python train.py --d_model=160 --n_experts=128 --experts_per_token=8 --activation="tanh_gelu" --moe_layers=[0, 1, 2, 3, 4, 5, 6, 7, 8, 9, 10, 11, 12] --router_score="sigmoid" --routed_scale=2.5 --init_std_router=0.0276 --lr_router=0.00183 --vocab_size=2048 --norm_eps=1e-05 --optimizer="soap_variant" --lr=0.00834 --train_tokens=476300000 --dataset="wikipedia_en"
Below are experts of layer 9 (counted from 0) of a mixture-of-experts language model. Rows are named router (the router's row for the expert), up (a neuron's input weights, with its number) and show model dimensions 0-159. Each number is 128 + 24 x the weight over its row's rms, rounded and kept within 0 to 255. Numbers have three digits each.
After each expert's rows: a language model's description of what the expert responds to; "gets" lists some tokens that make up at least twice as much of what it gets as of all text. This comes from a sample of Wikipedia text that the model never trained on. Tokens count by the router's weight.

# expert 51
router:118164159126136116103130120128117124088115112101182116083126137120163156127147128126141165161116149096100115110152177151101151106109129200118073135110076107088084121140137148118119132095110159132138140076125148154144166137133125159120123134162149122147075174103133153138129120135115142120106122138139150131094125132103131129145118163119161072088141164097151130125138136094096110145142156122123128178127126129096143145137122138137159120145206137117115120100126154126149106127099129
up0:121141144149146088136120122148122153103126149181141099126153161085123105117145124137151105131176109104096127114140150117146148173138102148154108156132132104140135098162113127130113133120096164117115098122151124125095133119177153135128128132141091118165117126127136170115137128139147154105153081130172117091145142115130124122117109105173119157127116124105089108108142101138176086164187114119109115115150140087118159117129111120153160173152155121155130155114132140143131148044115197
Line breaks and first pieces of infobox field names or values after a dash, like Alternative names, Related, Vehicle reg, plus degree and minute marks.
gets: "\n", " Al", "°", "==", "″", "-"

# expert 17
router:136119134132162086096210154128128072142083156150117063121106144122152136141125119109109150144157175128117130143143167156108130099132144110150106185146129181140105095127135128128131127091186135112148159105104141112157126155126151136136120114135120131141096140149148127149161143104139105087141100122117100111131120108110160139124126126143128106091132183148141147133090094120158100107135174117099112109113152141149102096099125112142159151117092095143164147127086148126115133115108119
up0:148116136101181161125109115136153096157116169134131128177162135130097102114134155138090161116136132097144118166083141130120086142142137160119143115141100152111184149118092131161101116111085107148105143128145176102124171143125116113087114144148136142118142141119110139148094105156146136123139093102095164122082125166115137109161146152145110160149125107129136125080072132115145126064132112133113130134109138122101109153132102128084111158134167149153135087124144132126161159129160099
Middle-of-word letters like i, ni, j, h, especially Slavic or Japanese names and words like se-ni-or, tech-ni-que; also at, from.
gets: "i", "ni", " at", "h", "j", "ri"

# expert 44
router:145150138121140141112158118186163136157134143134176136094085139097131133143164137118147116146104143134101137147136140110112132124133150101142100124159124091132145131162109148109127122092117107106108105182091118134104156140161119133145136123145127184147080134130168102128148093122094179068124077112123161163117110155109122158146107113162125137126134139074125112161102171100111149101184105086128103168101134131116102118122097143136166105110137088141136126138112145109115125145096127
up0:129134135142149180145123154105120139161159139151122165127162122131118138095148130097149108068134130143072126118132121130161149119118117095170117080151123130102166130154162122116121116112096121112138129136113144072137122100141104164121143180136134144142122132126124153168168178095160109073141133147154142108130160131148111175120166115123174152094144131115118139147131142076130131139091104144105095094100119093145141127142153105113121119163105125088136070123090140125133172143123121
Closing pieces like re, ck, age, ly that finish words (cricket, Heritage, Children, metalcore), and place nouns such as local, River, building.
gets: "re", "ck", "le", "ate", "te", "ide"

# expert 43
router:145163103113134143132155114137179050143116118154140119094127131166151159182108133135106106155121162136126092121145138175144110086094155127149137160137122107102108109143116111126129151144133131118141130077141161138130140118154150149093100105167102126130124131091154154158137122111146172084146099128145158176131125188073160157131105141114130123143109132079104105133094120087174087100132152139132149118113158151111148108131114140122122116162140130129118095124105139125104110162147125
up0:119084113120119145086113133127087095137122110142133082150138066137102168133141150115147119120098155134121148123123155102111182091126144098104151148123137102137117150105097134102094098100117136146102151106168130092114116129190130149175119094152105141157119111119135121175179165123150118150154128093128104119133139130142089142156133120110114095089164132113088136109115132131142129104120097130107162116149108116162114083115131105143148137136127121119101141097089080159069163132121114
Past-tense endings and verbs plus clause connectors: appro-ved, inform-ed, produc-ed, received, announced, but, and, that, periods ending sentences.
gets: "ed", ".", " and", "ing", "ated", " but"

# expert 62
router:113142143129141145122138124177115096185089090135150094053148146145170110179123105093140077147122143124128144113118158113141174134132125149146117133087138144122081117124140115134129161128120131104123099100136149107143102104178177121102094103157143152126079116132142130169151124145118137106155108143155125128143092134105125156121123141134165126139140139090098156142089103107162138130169126115140103124094134168119148100092100100125145134151120104124163080141135125094115095134137101
up0:142153131124117140158140123122155133122140122113089116129176122138150159143122178166133139130106167089178120119157139127150118145113133116112128117177142140116123128131090113134170132177150104149132157175105133126127071124167117135138133124135104153122129148142179158168093138125173142108131125164149148162133162185127167139126093181070112172158148168128152109119176176134148118157121143136163125120148125107132159128152111136159142153158128151137132151143103139121120162133149141
Linking words between phrases, mainly and, commas, with, of, by, including, in lists and name pairs such as Youth and Sport.
gets: " and", ",", " with", " of", " to", " by"

# expert 31
router:115118127141122155111152143152149071164118116178127090092125083154177128135128119132116089160145168139175106120116135126113137105131155145107123143142138106130126104187117112157125127101152154149126145098156116129093132126136125138132086115153171149152107095094159114133181112117132126097159110107134086172101114131083097132108143135158184127091094132143139128122115160131181130093159140113138080136133139111084114123098113095113158146144119156128142113103116118169150115124128104
up0:157126101167154138096143141086094118134150118113126124112115165117159110098101142104111111180166172099171121130118126131139099143144147140145141165122170135113141155153131122116127148159081080116124116121180127150115143131097186185121128144147108112146119113092132144120124150110107127141120144170202134125097126175092076120121146133135157148167132123120186088114143146142132136150119147127139167099164129112117132102139119135114145116140105134135146134114123138134114087155179109
Final pieces completing words, especially n, el, or, ly, plus prepositions for, about, after, by: Nob-el, souther-n, provi-n-ces, frequent-ly.
gets: "n", " for", "or", "er", "ra", " N"

# expert 4
router:100122123161159115124151100163132129117176154125164106129122142145166137118133165117114129168094181117112120167145142143142121111079165124144138148143146165113119075111102127102134150132146140145141121122116098088146146129136198126103134113138140140109059154148124169095149132102076126082136127112170138127122127162118131148150079136164138119099134150149149155137116131114185095135132090104129154137080135117130110125133110127128108148109110102094109123098119169139142070120126123
up4:101160136136112130108127134098108150150088159146126147096133123114093188104147187128124138124140119139122136165143124121125094110135130134155142128116127087142098131131205146135112134159167115151117124115110124115124110113156162106136122136144170162154112107189077127146131145166113101147116147099180113123108094150148135122148091118117143125147091174143141173134143144120161142163107121133113144153129082143160145126162130151166105145112115141089127101137120144085080125173105121
Inner word pieces of proper names, mostly places and people, such as the o in Minnesota, Missoula, Benito, or Seattle's ttle.
gets: "o", "go", "g", "y", "e", "th"

# expert 11
router:097143143090145142142146116132143115126110117123108083091131113153168118148188142107142111151156132122142144119127119157092120104142128113173086182126140140138115110176135159145109161109094166133130125083140151141118084120170144095143118106086110127186116158129125103172111129121148131099112142140107146088084133131143105174145087141117138112101089117130095127166109087103152145142169137123140126123111129165094113134106134128149147077104121136108146122140089134119185113124126108
up2:114081128063127157113127143119123148106154109113114109121132109146147124119193152129109123141127116111111114098136098100151068087073139101162127153108130110090143128157101127126135133149106139129120109078131135138127088163121120108120125133127122100139105128160115123143138135117142104147143099080115138127080129111108128108185106179155119122150134133096125105127111098134128097126176092069115130114116107083119117154119114119088108114148146097142111098124143075178160163109155142
Middle syllables inside proper names, often sports clubs and places, such as Fair-ban-ks, D-und-ee, Ta-ub-man, plus the word for.
gets: " for", " For", "il", "ban", "or", "mb"

# expert 57
router:133125170113161109130141133151178067133130158150154131094139125166135129168137128129126137140119147130121142181154179127090120113093163164103151123149090129128133124139132167070106111121108134141151107081119134116139113144140131130074114129123144129112111113105137153122110092103052149129147125119149135103112146142103114140133117159107203139097130146072135139146114143094102136084130130143116113144095140122101107094195122146144102140134160149130150117124116136133146156161112122
up0:125123106119125136085132121127162090115111154113100104126118109167112156123158126112138104127123114127119109134148104147118096081107123116159113081165112143194070159120129110076143107073133122125141152126100103090146149113129127123169167124131142125088093112136101109172170113133146132146115162126171111136167116078125109103142139128140110132118135120140157095118091093146095133147145181146092153145111113151136142142121138120100124098081116121183131092139095096131153128104142133
The letter f at word starts or inside words, like gunfire, manufacturer, roof, twelfth, Following, plus line breaks after sentences or list items.
gets: " f", "\n", "f", " F", " fa", " part"

# expert 61
router:137142125165123185140114093131139118161103121131147092060079144155142168130140145138123076163126167147119124123147144103082143134098143118130109145130108138123139120154157137105149108143150143095134112118134128164162116111163139113115107130107145131134115114102134144187167161099120140115120139101147146150121120151112160162136086176125152157107077106082110134143093096080137109137158135096103116119103144140135170107129090145095151116108148140106133149086119134144119150137092082
up0:139115146120157115133147101100115125139136119136150156174135127120122117115114108170140135068160123198129110098114106129136148105135187157115103153124153119118131174136109121132106147101098107132066090146119108108166110183096158101103119120172155155125153135125092091129143137153127172103117113112190137115103119146136130131140140135088141111081131137108096120157151141164092098101105115182120120142135117128106113120144132090101084109120109090122126139142108138124154149130098132
Participles and verbs after is, was, are in descriptive text: located, known, used, built, served, include, describe, remain-ed.
gets: "ed", " was", " is", " used", " known", " include"

# expert 22
router:138170142151141152124143137129140108169132144154178129132130120139119142149141121139108136149096160117119142153130166149116125035117200123141130136088127100129140132171144134128126127115136119115139164123134120141163130130119118159130118138202110123136064138116144171139130109131113117130153108095143124131117145149104124118165096137133128109120128110078139148128119098107147133138116101114129091104109144103073139084130123135138180103153170129062182109110123111123142113167155113
up0:129124165130149096130128117141141166145114155108146127136133093142107114137118124138162168122114154155121066138096143119121120144114114129199125131140137144156118095160155136104142145134123108108143143150102118125156101119138136101142149159141124163113082203098140095143137114086129134121126129137152131155116137134109098106133093123125157125152171134140103129101156124114182158137162110092156104155126129148106086135120165170105125169136085135108099156135177135131094186129164086
Line breaks after sentences or headings, closing quotation marks, and year or decade digits such as 19, 70s, 2010.
gets: "\n", "\"", " (", ".", " \"", ")"

# expert 21
router:138122160135151123125139131157160153148126145114157122074089128150188113158181149157130126127098113156132152162116152146135140118077148106101130145129129139119145148124153120110154153161113154082112124123131125127129111095180143088122109120099154177176116143099176107145112134127120128126142119115129109128108093132116104143148073109121131107108091181094118090156132158085117115149135154131129116124086172176128100130118089156131116085133112120115115112110146134163140099105142086
up0:155142117099123139162121090131099127116116157175122148115122111161141123166148120136105133086128147097107096188132060146158115122115131093111126144110107129108111106135148126059154162104120135104113146147143150119111100076074133099093123083102128134094164134117132122132142106129088105129140117140124172097136131130082137096161096112116111135106162177127150131131145153135139097127121132170124142135177139098095101121162122124130093124138155128150115142108134105155087107112153094
Middle or final pieces of ordinary English words, like app in approached, ea in season, ack in whack, ate in undergraduate.
gets: " po", "ent", " Po", "and", "ea", "app"

# expert 23
router:116125158114153140156155101150154141132138105159175113088102106115148138148147132140177091116099171144123146117125117176111110074090164156140142149119110099082139117157109124135099111134130136092165080155121127156126115090151112144102102165136119107151124111130151138141149128106128130107176081110119115130109115115114135184112124131119117135125085166123180091111134126132165143163154086111134139132146152135131094138105090125151128110118154171102118107106080148099141106170140114
up0:156132153149144124139177096093103139129127136130139117119134116109147163134129088071116099107112092132138129127152094217138127090144145112119102152161128123126153138095093122122115100145125151147110153147119167132139104138131136140106136102176142102120137085111165099135167129132107133157150055111088107134137116118117172094122111146114135116133077099130121131126105148069134122110087134148115131154119131124125129130126109134123118123163106151104089123133054105108114084132153105
Word-ending pieces such as en, t, k, row, ung, often in Germanic names or nouns: Köpp-en, Gard-en-s, Earnhard-t, Pin-k.
gets: "en", "et", "ang", "t", "w", "in"

# expert 54
router:157175110101141118149123126156144097145139124118142117133068148129156140167114139156117115160113121118133136133110181116107130072088143118140120153128135138134106121164138176085147143111086104127160119129133122137106119149123158109103107130117096163133119139129144098191140140116094165072115085096144148170154077154126086126146141157158144144092083149079110111104085146116159132143154098122114142114144099154154135138145105142117159110121167137109145116132093124148122095130113138
up0:147107105155131191112121152158165137134148129149123122152153143151128156132164154168179098110149130170105148127153122150159114111150133145127098147135127181150150142111149133147119122117149155164175107145140145118142128150117125069131099177112080157139105108115136122175145130146118123146117148126190118129153113139142123105175135098111098090157116110141092154112129141113144160166126113107142138119123194172116112165133120108140147106115134190104144138149149117090119135118133112
Syllable pieces, often word-initial, such as fa, Re, Ra, Da, ve, as in fame, factor, Return, above, Jukebox, Buddhism.
gets: "ve", "re", "ra", " fa", " Re", " Da"

# expert 34
router:157157161124131159125123124118136096139116144146159139110103129142179146148150139107131083100122158143144096100134168125171141080089160149148152138084141152130114141167108195147117138098109125106142152074155131132110111168155109123130122118160139171145092101130153152158130108094118108137126114087141130082105075131126143130134113157135125158124114135066127128147112117066132106137126124158098116128081154131111156080150093111124153153126130140093154129123131132132134105150106124
up0:095107131124132178152114180104104128106133104112123136123107108139139166097127135099118118109084121108158105176151160091123120132089139110135123125147128094092132114140124108137110126120081108120146106132161161136133096117176108133071152158149147120176103134150131110132147134135111135143142099126157127129138114106123092110125132150069105109095135147186099136130122135171118096117127075178095126103118154162129134101092130119096153123117158140106136131077125129097112103143071093
Commas ending clauses or phrases, and main verbs is, was, are, has, be after a subject.
gets: ",", " is", " was", " be", " are", " has"

# expert 5
router:154114150126189127130152160141136117155142128132140112091137141134172146128121101136145115165103137163119119154186141161106133062148161148124145120120142089148110125132140147123128127118113145095125127116098142123146113133104138128122114104104190189147065133134150141090171104107100131136190081102088114151110109167120092156145089149122121084140107134138134101185083102126153118133166134098132117146118168132127115113124125137148124141132128087101109138119122149134124135151136106
up0:115164102162095087140120103111083123137117076175164110111159152123127113121151131129129099089088137117130142140135103099126125108098168134142104124125086150139087105146103088156143112102157120127077099126117119118138142133122098116117120075117148148148119128169122125129154123126123174105117123087125079132141099104180087129187100135128091147138088185123131113126117125137104077163104107116089128117118143122153140127118087120114107119139119127124148116130166130122132131139104072
Final pieces of proper names, mostly people, places and brands, such as Amaz-on, Hamil-ton, -ville, -ford, -son, often before commas or parentheses.
gets: "on", "ia", "A", "son", "ton", "a"